Below are experts of layer 8 (counted from 0) of a mixture-of-experts language model. Rows are named router (the router's row for the expert), gate (a neuron's input weights, with its number), up (a neuron's input weights, with its number) and show model dimensions 0-159. Each number is 50 + 12 x the weight over its row's rms, rounded and kept within 0 to 99.
Before each expert's rows: a language model's description of what the expert responds to; "comes after" lists some tokens at least twice as common just before its tokens as in all text. This comes from a sample of Wikipedia text that the model never trained on. Tokens count by the router's weight.

# expert 46
Letter s pieces. The letter s and s-syllables os, es, ec, both plural endings and word-internal, e.g. ob-s-cure, comp-os-er, part-s.
comes after: " ", " re", " de", " ex", " con", "ba"
router:61 31 47 43 58 74 49 61 31 48 59 63 50 49 34 34 40 48 42 57 49 47 32 54 40 55 63 82 53 56 40 63 45 42 46 33 52 73 31 53 54 37 45 47 35 48 34 58 61 49 52 51 72 58 55 61 61 45 50 60 60 42 43 42 51 84 38 45 60 50 66 45 58 25 44 49 72 67 44 62 59 49 35 63 44 29 21 51 52 39 40 39 28 54 71 62 40 73 54 52 61 41 46 48 54 59 64 56 51 45 47 77 55 45 46 50 55 53 65 41 51 53 35 44 35 87 60 70 60 54 62 46 42 39 60 46 57 46 60 70 32 57 51 51 59 52 60 55 46 50 62 54 49 23 61 42 35 35 31 51
gate0:47 49 34 57 54 56 61 42 42 52 57 80 32 51 56 39 24 58 42 57 54 61 42 53 37 45 56 65 57 45 51 65 58 53 38 52 43 50 67 75 41 43 64 56 33 39 35 54 42 42 51 34 47 61 47 57 52 57 54 51 39 32 45 46 66 70 48 43 37 57 40 66 67 56 68 62 60 46 40 44 54 71 57 62 37 42 44 62 23 41 50 43 52 50 63 55 48 53 56 73 56 65 67 54 46 66 59 65 77 27 31 49 43 38 62 44 45 42 47 66 73 55 38 62 35 59 37 51 56 34 58 61 58 52 61 56 25 44 63 52 51 35 63 34 50 47 32 58 54 53 47 44 51 37 62 57 45 46 58 35
up0:47 30 54 42 45 52 28 47 51 55 56 36 45 63 70 52 37 28 28 59 51 52 54 47 49 58 58 31 37 38 36 60 52 49 29 60 55 28 42 39 46 45 44 52 44 65 54 66 51 50 37 53 56 31 53 77 47 45 63 36 50 40 58 47 50 60 44 47 48 43 36 55 55 64 34 55 45 31 40 71 56 62 62 64 62 42 40 68 60 45 65 57 50 67 64 53 56 50 57 50 39 50 55 59 63 48 42 62 43 61 62 40 52 46 69 49 52 72 47 66 36 45 32 60 68 71 46 34 50 58 47 22 30 37 39 66 46 76 74 81 68 50 59 36 43 58 55 66 58 61 33 73 28 52 31 21 54 53 46 52
gate1:35 42 73 57 63 37 57 67 35 51 58 46 66 38 61 36 36 48 48 63 71 51 41 61 50 53 55 73 49 40 32 55 50 40 33 43 40 53 61 57 37 31 62 67 34 59 44 57 62 43 46 58 35 56 39 56 47 51 72 57 53 32 55 56 60 61 61 66 52 49 53 60 58 35 50 47 54 48 42 33 46 63 40 66 42 62 39 41 42 43 47 58 44 47 35 43 43 59 59 67 45 54 31 43 41 60 51 64 38 54 22 67 52 43 47 44 39 58 37 60 68 55 53 55 51 53 40 35 62 58 47 55 50 53 25 70 57 37 40 59 42 46 61 52 41 57 51 62 48 38 75 29 38 57 62 55 44 33 50 40
up1:42 49 37 68 51 47 58 49 43 56 41 10 52 30 63 27 36 36 52 39 59 62 53 40 27 38 52 48 45 60 32 49 45 77 66 46 50 41 45 49 59 52 55 54 45 55 28 35 46 77 29 45 34 57 34 55 53 29 52 38 54 50 50 60 51 50 64 70 52 37 39 48 67 62 57 59 65 46 64 77 43 40 52 62 67 60 59 50 53 57 53 42 54 62 48 50 35 41 49 29 55 45 42 51 73 46 26 50 73 54 48 57 52 44 56 37 62 32 48 37 42 33 24 60 56 37 53 37 46 38 46 59 51 49 28 70 39 81 60 59 47 54 44 66 94 71 51 54 50 61 41 62 44 59 75 41 58 68 42 44
gate2:33 64 56 41 49 57 43 45 43 59 55 62 56 65 60 56 46 56 73 49 55 56 40 53 40 73 45 18 37 53 48 46 41 41 40 60 49 34 40 37 65 49 59 63 47 72 66 72 59 43 60 53 57 56 66 45 59 74 62 37 64 51 42 50 47 31 33 45 49 29 37 48 51 48 47 48 57 66 65 44 47 47 51 51 55 40 73 41 56 47 45 44 50 60 32 45 57 57 44 52 64 58 35 52 34 47 36 37 59 72 40 67 62 68 51 63 39 42 45 50 38 43 47 58 40 67 46 49 45 52 40 49 49 43 61 47 44 45 53 48 53 59 65 71 45 52 53 41 41 44 59 65 51 48 60 25 48 60 54 46
up2:63 42 33 40 53 32 50 40 23 54 33 46 37 62 51 26 41 23 47 41 63 68 35 51 50 44 76 49 45 55 53 45 47 57 58 61 51 69 33 17 51 48 39 45 55 42 60 62 47 61 42 56 35 42 49 17 39 58 64 30 58 47 49 45 60 37 60 28 37 38 61 95 58 58 38 53 37 50 41 53 79 56 52 50 66 34 57 65 57 59 42 44 52 47 52 57 43 34 54 41 54 47 31 49 65 28 48 39 37 55 60 36 30 61 45 69 46 33 33 46 67 43 65 47 58 70 55 35 42 61 62 59 58 55 51 39 74 56 48 33 55 54 66 43 52 49 72 43 47 43 51 60 65 50 33 48 39 74 61 44
gate3:61 59 47 45 55 84 49 51 43 52 42 62 37 46 56 66 50 54 47 57 14 54 40 44 73 61 36 45 44 37 55 50 35 08 61 54 34 54 37 57 42 50 46 51 41 43 61 50 57 41 50 50 47 38 43 63 70 41 55 56 46 48 49 52 43 58 38 44 59 43 44 54 30 42 48 48 37 40 75 49 51 69 48 77 42 48 41 39 58 50 50 67 59 51 33 47 35 22 62 29 58 63 68 32 49 47 69 41 42 49 44 64 62 54 37 45 30 63 44 38 69 66 64 38 54 59 58 63 46 67 44 45 44 64 22 30 34 54 51 55 37 58 37 56 54 39 35 63 47 16 37 43 57 48 54 43 43 28 54 73
up3:57 62 59 25 47 48 73 27 39 38 63 73 58 34 46 67 27 55 42 53 26 56 66 72 49 41 58 31 28 53 41 59 58 54 36 49 38 53 56 31 45 64 36 38 35 62 71 52 46 36 45 23 56 58 67 60 60 66 52 50 46 71 57 64 44 33 57 55 46 58 42 46 40 68 68 58 37 52 31 26 50 62 38 58 41 47 54 47 62 52 46 67 57 67 33 40 44 57 65 55 66 67 42 44 31 54 35 43 47 48 53 39 67 68 54 21 66 54 50 38 45 50 40 52 49 73 33 61 21 30 62 49 50 58 32 40 51 63 63 41 51 53 41 48 64 45 40 49 50 34 70 62 47 66 47 43 78 21 53 41
gate4:58 33 40 58 44 56 31 68 59 58 61 41 36 60 54 63 52 57 59 57 50 54 57 62 46 47 57 31 47 44 65 57 50 37 52 45 62 41 34 58 42 49 48 57 48 56 59 66 55 59 51 50 47 64 53 40 44 39 59 43 67 33 46 61 48 67 37 36 70 38 41 52 44 71 30 37 53 56 53 56 45 43 66 39 54 49 45 50 38 59 50 31 46 60 68 54 48 52 44 24 72 58 66 48 83 47 67 63 46 60 50 69 43 53 63 47 40 47 49 63 53 62 54 52 39 43 44 51 51 63 58 42 53 75 62 51 30 33 37 27 48 37 33 45 43 60 65 61 63 69 69 77 65 25 56 51 41 64 42 77
up4:43 53 45 40 42 48 38 44 64 42 53 32 59 57 34 55 34 56 70 48 43 45 53 45 59 65 69 57 39 52 58 73 29 64 39 57 58 62 37 55 47 53 42 42 31 61 55 68 57 50 47 52 27 36 55 37 60 49 70 39 66 40 27 57 72 60 18 47 68 64 60 37 56 58 53 68 68 50 48 34 41 37 41 56 74 47 31 69 51 57 48 57 44 55 39 47 55 51 28 43 58 50 84 41 51 32 66 61 47 57 50 61 37 45 37 39 38 44 57 37 64 42 52 38 39 49 51 65 46 44 33 41 66 53 46 32 76 38 26 54 55 55 33 50 59 35 54 45 38 47 38 63 36 48 31 53 58 44 42 53
gate5:48 55 49 64 23 47 29 68 42 51 49 50 51 53 29 37 56 65 52 43 43 45 59 50 46 53 61 38 59 42 34 49 57 48 56 53 58 62 67 45 59 44 46 74 50 43 43 65 55 55 32 39 47 53 32 44 61 43 41 69 62 42 47 74 54 51 59 71 60 71 42 37 47 34 59 52 52 38 46 54 73 56 51 36 53 64 52 55 36 73 53 44 51 60 60 57 57 35 66 60 34 35 60 57 37 40 60 30 43 41 61 57 46 70 49 69 61 47 64 54 48 57 61 45 30 50 71 48 42 43 52 55 48 36 46 67 38 48 38 41 24 51 40 43 37 38 40 32 65 42 44 61 47 59 44 30 32 43 49 28
up5:55 47 65 54 37 49 49 71 50 56 67 68 35 31 47 45 40 46 56 41 53 50 43 34 68 59 67 46 52 56 37 39 67 56 62 48 54 43 53 55 50 45 48 55 44 24 50 53 54 40 33 38 56 24 53 54 44 39 34 53 51 29 51 62 35 74 60 58 66 76 58 61 62 30 69 44 31 60 46 38 48 38 61 47 59 49 43 54 38 64 64 72 44 43 56 49 46 62 65 34 48 55 38 51 55 36 54 51 37 60 47 29 60 71 53 63 57 68 46 50 42 54 45 72 46 48 67 43 53 57 57 60 21 36 48 52 71 43 37 31 38 62 43 45 43 68 36 40 61 23 38 51 54 50 35 39 43 27 39 48

# expert 29
Table and list delimiters. Pipe separators in wiki tables, especially sports stat tables, plus list-item dashes and == heading markers.
comes after: "\n", ")", "%", " Born", " Team", " Party"
router:53 14 35 33 43 59 49 64 55 55 51 45 45 54 48 36 56 55 50 67 49 61 37 45 39 57 57 64 42 39 44 57 76 45 44 28 57 66 18 70 66 24 54 37 43 42 36 56 52 79 36 47 59 59 45 58 54 53 60 60 48 47 59 54 46 68 40 51 48 46 65 50 42 44 46 41 62 64 43 51 78 54 44 55 47 37 51 55 71 54 51 66 40 45 68 64 60 58 39 64 70 41 45 33 61 54 83 67 46 54 47 47 51 47 46 46 65 51 69 28 98 30 51 35 36 40 58 53 77 48 53 40 31 51 54 43 38 58 44 58 39 63 43 37 45 57 44 51 52 49 50 29 46 07 70 48 35 35 48 59
gate1:64 68 39 61 85 46 47 51 58 50 45 39 43 33 55 45 36 36 28 26 73 51 35 50 37 52 87 56 59 48 63 49 50 34 63 60 62 57 33 28 40 46 53 46 60 43 48 44 66 28 34 43 45 38 63 26 38 64 59 52 39 55 50 52 41 35 65 51 60 55 46 47 48 55 59 62 55 59 39 60 50 80 39 27 76 54 45 48 52 60 51 56 35 52 34 46 40 45 46 72 47 56 84 35 54 64 45 62 47 30 52 48 52 48 54 53 40 39 46 57 63 54 44 20 55 43 63 48 41 45 29 66 30 59 43 39 50 39 50 47 64 44 47 58 64 38 39 28 60 52 62 51 46 44 56 52 67 60 56 37
up1:58 58 60 62 39 43 66 35 84 62 53 73 68 48 60 41 52 53 28 45 54 41 62 43 49 25 40 55 69 55 47 60 60 42 66 26 54 54 56 65 49 21 48 60 58 37 65 64 46 53 59 42 63 41 60 47 47 28 49 69 44 55 50 42 53 54 60 48 44 53 49 50 60 32 51 37 57 34 35 45 69 62 59 30 33 21 31 37 31 38 74 54 48 58 53 39 43 52 52 65 36 56 36 36 59 43 68 55 52 38 21 48 61 41 48 32 52 56 57 44 68 66 66 53 64 45 49 55 47 60 42 38 33 36 43 49 69 49 56 39 49 63 45 21 45 48 65 75 41 52 75 34 77 65 63 56 27 55 54 45
gate2:38 50 53 38 47 41 59 49 36 47 80 39 52 50 73 56 45 60 62 59 50 64 64 60 66 50 39 49 47 58 53 57 67 37 48 47 46 59 40 15 45 48 40 64 49 55 58 61 40 46 67 51 54 58 72 68 42 36 61 50 39 38 41 39 68 55 57 46 56 45 47 38 45 61 62 57 56 53 45 50 54 46 59 51 59 72 44 58 47 46 49 45 59 44 63 60 39 67 37 40 44 57 65 27 63 53 63 45 33 65 61 50 41 35 39 40 63 63 54 45 51 52 57 26 43 55 49 57 57 60 48 76 44 74 41 49 39 31 32 75 99 72 45 58 31 41 45 56 80 55 51 63 54 59 69 30 50 73 48 30
up2:51 59 62 32 48 35 60 61 42 44 33 32 43 55 57 54 40 71 52 48 55 59 47 51 73 70 53 46 62 56 51 53 37 43 48 54 68 47 58 54 54 62 55 61 49 66 30 46 45 19 58 66 47 38 60 60 63 42 57 27 36 57 65 32 49 63 57 53 43 54 66 50 51 41 39 53 51 61 41 39 69 63 43 57 47 44 47 53 45 37 51 38 33 55 39 68 52 60 39 75 56 67 53 59 52 64 65 34 42 57 56 54 51 45 46 48 38 36 50 50 46 42 59 53 44 60 57 56 31 55 50 46 60 73 63 20 54 35 48 59 51 40 52 53 45 43 40 53 51 54 41 64 76 36 61 27 51 36 39 41
gate3:50 38 33 53 53 50 34 41 51 50 44 75 62 63 37 63 63 58 62 65 52 45 67 52 51 42 51 56 42 56 26 31 69 47 45 41 41 82 60 39 54 59 47 75 37 50 55 45 48 48 62 61 61 66 57 51 47 54 49 50 48 54 30 50 70 38 74 41 74 53 71 21 43 55 71 55 46 57 39 44 45 54 53 67 52 39 27 55 50 56 51 59 47 85 37 46 44 58 53 47 43 52 61 39 52 43 56 68 08 49 39 40 38 58 59 48 57 43 59 46 43 52 45 43 73 46 65 60 50 26 32 45 31 64 53 20 52 33 53 54 45 61 69 50 30 61 54 68 63 56 47 41 61 39 50 34 39 42 66 58
up3:66 41 64 53 56 43 63 50 63 39 47 82 68 52 62 43 60 52 43 46 48 48 51 48 66 50 29 56 57 46 53 25 55 31 43 54 36 38 42 51 43 52 47 67 40 50 41 66 61 76 52 68 37 75 42 36 48 44 63 37 46 53 65 38 49 55 57 36 61 80 58 71 52 35 76 53 54 54 41 55 51 64 64 42 69 36 47 42 38 25 63 52 44 49 39 49 53 44 59 55 54 43 45 64 40 60 46 71 54 60 42 64 37 55 65 52 61 77 50 46 37 38 60 55 53 44 53 47 50 67 53 58 45 57 22 36 32 45 59 38 23 76 46 50 52 34 43 46 58 44 45 35 36 45 57 45 45 47 58 48
gate4:40 49 34 59 40 47 51 39 46 52 46 46 44 42 43 52 40 48 48 49 51 34 48 46 44 29 49 46 44 57 63 48 34 56 61 68 60 59 39 52 51 55 50 58 62 62 53 61 37 38 35 42 52 46 40 45 26 52 57 61 34 61 60 30 50 52 49 27 64 54 53 39 61 54 47 45 51 54 65 53 63 46 36 51 54 58 70 35 54 52 59 44 57 47 33 38 63 38 39 40 54 41 47 46 51 32 67 35 51 26 61 55 39 28 40 75 51 49 51 48 46 26 50 59 23 64 52 66 44 29 53 54 51 60 64 53 61 34 45 40 49 35 54 52 42 49 60 54 28 59 47 69 52 52 32 48 58 40 27 64
up4:57 52 53 75 71 44 55 55 54 38 68 57 41 49 60 52 58 68 58 45 47 64 54 69 62 68 37 55 65 59 41 52 71 49 46 36 44 49 45 43 48 49 52 50 51 36 35 42 53 59 36 55 42 58 43 52 53 52 53 26 55 37 53 78 59 53 53 76 39 24 51 50 60 68 56 69 74 40 53 63 53 84 42 35 48 45 68 23 48 43 50 31 36 54 71 56 52 57 53 55 26 62 51 57 36 66 46 30 63 55 49 68 74 62 33 35 62 41 49 75 65 40 30 33 60 47 48 43 46 63 57 52 74 49 51 63 48 25 56 80 40 55 50 78 65 59 56 28 70 36 48 54 70 71 68 43 60 61 52 48
gate5:42 68 45 29 27 39 60 53 33 29 54 60 32 52 31 67 32 63 53 74 46 52 38 62 49 64 44 61 59 58 52 78 48 60 36 36 71 49 52 48 42 50 36 64 43 31 47 52 13 43 49 53 47 49 55 52 52 49 39 61 68 57 57 55 55 55 54 57 57 24 59 33 67 45 18 65 36 37 60 57 30 50 44 47 53 51 58 49 36 64 47 62 48 52 58 46 66 47 41 41 73 42 41 66 49 64 44 54 57 57 41 51 39 37 53 54 51 38 36 68 47 62 50 67 43 38 53 59 70 53 57 52 66 55 57 46 53 42 50 24 45 48 53 48 41 47 55 56 62 45 46 50 38 46 39 44 28 45 37 40
up5:52 64 60 42 40 45 47 62 65 51 57 62 41 62 48 66 53 57 73 62 53 40 59 49 54 63 53 67 23 37 50 44 31 49 59 56 39 42 40 56 40 63 45 55 25 66 53 62 45 64 71 24 29 69 32 32 46 81 48 39 39 72 56 27 45 47 50 56 55 15 66 58 42 57 53 36 47 44 50 82 61 69 39 30 26 48 51 43 47 51 54 53 64 47 49 37 60 52 46 57 60 66 46 56 58 60 39 69 49 50 41 50 55 39 51 46 51 55 51 72 60 33 41 54 51 42 56 56 52 54 57 74 40 63 30 31 42 36 49 65 29 27 52 43 46 46 48 53 49 48 40 34 54 35 55 59 42 41 46 59
gate6:48 48 66 53 65 37 53 56 45 24 17 26 39 41 55 53 32 50 84 41 51 39 48 49 50 37 38 60 38 43 45 65 52 41 70 48 52 52 48 59 32 56 52 65 63 52 51 60 59 54 48 10 33 45 41 32 64 47 50 59 45 30 48 33 42 49 26 41 68 50 58 57 49 49 55 35 39 55 36 52 41 67 34 48 63 45 37 35 33 64 53 55 38 48 47 37 48 66 61 41 65 46 51 54 61 61 45 57 47 43 46 44 46 54 42 35 65 78 52 28 49 33 69 40 37 48 53 40 76 67 40 62 48 51 54 64 60 80 49 53 40 46 70 29 34 37 50 39 59 36 61 37 59 47 46 67 53 62 40 75
up6:33 46 52 47 61 37 56 52 53 60 55 54 59 34 62 39 58 63 54 27 60 64 71 45 46 50 63 57 57 65 62 49 73 21 54 41 56 43 58 28 22 63 48 49 47 53 40 52 45 58 62 52 39 41 33 60 35 49 33 48 39 57 59 59 70 52 29 37 74 58 49 39 49 42 36 32 45 61 44 59 34 55 41 33 58 75 63 54 51 39 33 52 43 71 39 39 76 25 67 48 55 35 54 25 54 70 48 41 43 50 57 54 68 51 06 59 49 52 59 65 71 47 55 47 56 23 50 56 47 55 59 82 49 41 52 38 33 39 49 40 47 38 51 43 68 41 69 72 55 60 53 41 50 55 50 42 42 45 55 53

# expert 37
Verb prefixes and he. Word-initial prefix pieces re, de, con, pro, di, as in desire, detachment, convoluted, plus pronouns he, He, who.
comes after: ",", " and", " to", " the", " p", " a"
router:46 29 42 44 45 81 67 31 55 72 58 42 49 45 56 37 39 53 49 57 45 50 28 57 50 45 66 69 64 38 67 58 67 45 36 27 55 55 43 60 58 34 37 55 63 32 36 66 60 47 51 50 55 61 43 47 51 56 65 67 47 19 52 40 54 63 53 42 61 48 64 49 63 17 49 48 70 57 58 49 67 57 63 52 39 32 14 37 49 52 40 25 28 56 40 55 48 57 53 60 54 42 54 46 64 65 72 59 40 49 44 49 63 51 32 42 58 48 53 42 96 39 61 40 26 77 47 58 66 58 41 42 56 50 68 55 30 40 60 58 35 57 34 36 41 54 55 68 68 42 48 52 54 46 45 56 37 40 20 43
gate0:86 41 43 48 60 47 43 43 49 69 48 59 40 44 52 46 53 51 52 58 39 45 55 54 44 61 53 44 73 54 49 46 61 74 57 42 43 32 55 35 39 47 49 38 44 36 39 59 59 52 55 48 48 61 62 66 41 38 59 36 59 45 38 66 39 45 41 45 40 48 55 59 49 53 48 49 46 50 60 32 39 65 54 53 69 30 23 42 35 47 63 52 38 40 37 38 47 48 52 47 53 49 72 56 54 43 66 64 55 54 96 42 57 39 50 48 50 33 54 51 46 50 41 54 66 64 41 49 84 56 44 59 58 57 47 53 59 33 46 34 59 62 61 61 60 35 47 66 55 28 47 42 59 52 71 44 44 67 41 43
up0:52 72 46 31 62 44 58 66 57 55 39 44 45 53 36 50 50 56 59 41 57 66 47 68 50 52 50 54 61 53 69 74 58 41 40 49 48 47 53 57 38 64 49 43 47 50 42 65 51 39 43 47 58 98 51 56 62 66 55 49 57 47 56 59 56 48 53 62 69 60 44 49 61 44 62 50 68 39 26 49 38 27 50 72 51 52 61 49 43 32 39 56 58 51 55 64 32 43 24 78 33 37 38 43 31 41 52 56 50 51 46 64 37 81 25 51 80 34 43 53 45 72 30 48 44 54 38 54 39 54 53 46 11 66 45 14 49 48 48 52 60 59 53 69 48 50 56 45 57 51 73 43 44 38 33 22 44 39 76 40
gate1:31 36 58 58 79 65 38 74 28 57 47 57 54 64 60 37 82 54 59 59 43 37 58 29 60 49 35 58 57 30 55 44 37 35 62 41 59 61 40 61 50 41 39 65 69 59 52 28 59 59 42 47 47 67 32 53 44 35 44 57 47 40 41 44 40 77 55 43 68 45 40 60 58 54 78 39 67 60 52 58 54 52 72 52 52 46 39 54 52 52 39 49 54 45 72 65 63 51 32 51 38 53 50 52 52 55 65 67 52 52 52 47 24 63 41 57 36 50 39 31 59 62 63 43 61 54 41 30 63 72 47 44 53 60 52 39 64 48 30 53 44 34 62 42 33 60 64 41 47 31 32 35 24 55 40 27 42 28 59 66
up1:56 53 72 62 61 46 55 61 36 64 54 39 45 31 45 19 64 47 27 47 44 61 26 43 57 53 44 57 39 66 63 46 23 37 58 53 52 46 41 52 36 43 41 31 45 22 38 53 50 57 61 54 64 70 54 45 35 47 61 53 65 37 45 46 55 65 57 54 71 61 52 83 59 42 52 40 56 47 50 53 54 47 38 53 57 46 40 29 61 42 52 63 56 39 66 58 50 36 27 37 50 60 54 65 34 60 59 64 50 61 49 35 54 59 49 76 50 34 54 39 52 61 46 45 42 50 36 35 38 46 47 41 50 50 55 55 66 47 35 50 58 66 49 45 35 64 70 52 54 49 53 36 49 44 35 51 34 59 42 64
gate2:34 43 48 48 42 20 53 53 49 57 25 72 59 52 54 43 40 46 53 67 46 42 61 58 32 51 50 56 57 52 56 47 56 59 52 55 45 67 53 35 39 51 30 40 51 34 37 49 52 43 49 53 55 69 62 45 37 58 90 58 61 48 63 43 57 46 48 46 61 34 47 68 58 45 32 75 52 62 28 58 48 45 50 60 61 57 46 43 20 54 49 64 45 44 44 39 48 48 38 56 36 40 59 61 42 33 41 57 50 39 48 49 56 33 61 65 36 36 54 58 73 78 33 51 65 64 53 52 36 61 54 39 41 32 49 64 41 50 35 51 79 23 46 62 58 39 72 36 45 62 70 38 46 57 38 50 38 60 56 41
up2:64 63 50 45 35 30 69 58 43 49 60 69 31 50 49 51 31 60 44 53 39 27 36 38 66 47 60 54 37 35 41 50 47 67 58 52 61 28 66 73 44 73 39 57 32 49 51 64 50 46 53 35 43 20 30 62 61 61 46 55 33 64 45 35 04 51 55 20 37 54 35 29 40 43 54 35 51 45 53 59 56 30 44 55 43 51 32 41 65 52 51 46 46 55 51 41 46 49 66 53 71 36 48 48 38 68 44 28 63 49 70 46 54 55 54 52 55 58 59 83 33 21 64 51 47 51 72 56 42 37 46 60 41 61 38 50 45 55 83 33 36 43 37 36 72 71 34 45 55 47 44 63 62 36 56 85 66 57 39 64
gate3:67 47 68 26 63 66 48 48 60 46 44 60 12 55 41 53 44 70 50 51 45 40 58 56 62 28 55 51 56 57 45 69 47 51 57 48 62 47 49 43 45 44 63 56 60 50 59 39 59 34 62 21 31 34 52 40 50 45 36 51 40 64 29 34 53 53 44 52 52 47 47 28 37 54 41 59 52 44 40 34 50 49 44 54 45 36 58 43 45 61 48 63 45 46 58 69 35 31 53 63 62 56 31 36 46 28 42 27 52 35 64 56 50 41 71 44 48 50 57 27 43 36 47 60 24 63 46 43 51 41 60 42 54 34 56 53 71 37 53 59 32 77 52 35 58 44 60 54 51 37 50 41 55 42 54 35 62 51 35 58
up3:42 34 54 54 14 64 46 46 66 32 72 52 58 23 65 65 51 53 45 32 51 74 50 46 36 54 51 66 38 52 32 54 52 44 43 51 50 38 63 44 65 53 73 50 51 50 52 58 50 65 67 54 43 26 40 44 39 39 66 59 40 60 50 40 46 46 76 74 58 41 42 49 50 73 51 49 50 47 60 51 41 72 45 45 33 45 56 70 63 42 53 54 38 55 46 62 49 45 66 34 48 49 42 62 41 54 55 44 54 74 24 68 63 45 59 41 32 58 33 61 44 27 47 51 53 35 66 43 71 13 45 43 52 59 73 42 40 68 63 49 41 57 52 57 52 49 35 40 61 43 48 41 36 39 55 51 54 54 44 19
gate4:55 37 61 38 56 48 60 50 63 59 59 57 75 50 54 56 55 58 58 50 28 31 63 37 76 67 48 37 31 51 53 68 36 44 58 47 43 36 53 52 63 39 66 59 62 68 56 48 52 58 51 52 39 63 49 51 63 44 49 55 67 56 79 41 50 40 46 59 71 33 44 34 41 57 57 47 50 31 56 63 37 59 61 38 41 54 66 60 46 40 53 55 57 50 61 59 58 57 32 59 60 47 64 45 26 54 78 46 54 67 60 65 68 43 49 41 47 56 77 46 64 31 67 38 62 54 45 47 60 51 44 40 54 43 61 38 38 47 56 40 32 36 44 54 58 46 33 32 36 51 40 41 32 50 51 68 81 36 33 27
up4:48 39 41 60 56 43 46 56 38 49 45 50 39 46 39 41 39 50 66 49 58 42 70 39 54 56 34 58 49 73 53 33 67 47 53 44 58 49 42 54 66 58 34 59 51 59 76 63 39 45 52 57 65 45 40 53 44 44 42 42 33 41 58 61 40 37 46 58 65 56 61 63 29 49 26 35 46 53 43 40 74 49 49 47 51 48 72 41 40 54 63 51 57 48 41 17 70 47 46 26 61 68 41 66 65 43 54 47 55 66 51 58 20 58 29 52 48 35 35 44 45 56 06 42 57 27 47 66 50 39 58 59 22 49 51 66 49 48 41 50 62 51 72 49 28 65 55 43 43 34 45 59 54 48 38 45 57 60 53 64
gate5:53 37 62 57 61 65 80 52 34 35 53 48 50 57 46 47 50 67 53 62 54 42 39 63 41 63 40 29 53 45 43 63 54 60 46 54 49 50 34 68 62 44 43 39 67 73 53 36 61 51 43 36 53 36 42 50 47 43 54 60 31 56 50 59 58 53 58 55 40 44 73 36 59 55 40 42 44 54 52 56 60 56 47 46 66 72 74 48 62 37 63 17 58 40 35 59 58 45 46 50 38 41 38 45 56 54 52 51 40 24 45 47 38 73 71 82 45 50 40 68 42 58 46 64 49 41 59 43 44 49 61 51 67 55 50 34 62 52 47 53 21 59 61 66 38 63 36 70 27 40 55 52 31 44 40 36 62 68 60 32
up5:59 48 48 51 27 43 44 57 55 60 46 42 76 57 50 52 43 53 57 35 39 58 51 44 45 67 57 56 46 71 45 73 41 57 46 56 40 48 38 58 56 58 49 39 66 54 47 22 49 44 66 28 43 35 41 41 52 39 68 48 71 62 85 55 68 44 55 44 22 56 60 48 62 56 56 49 57 49 45 49 33 66 52 30 52 53 51 61 70 58 53 45 58 40 46 78 29 78 48 57 44 32 44 52 43 61 54 42 50 37 35 33 52 62 62 50 49 35 62 51 40 38 44 73 62 35 59 52 53 39 31 47 63 48 52 38 36 47 35 43 57 52 58 56 55 47 21 53 59 30 40 54 44 39 40 62 46 70 62 37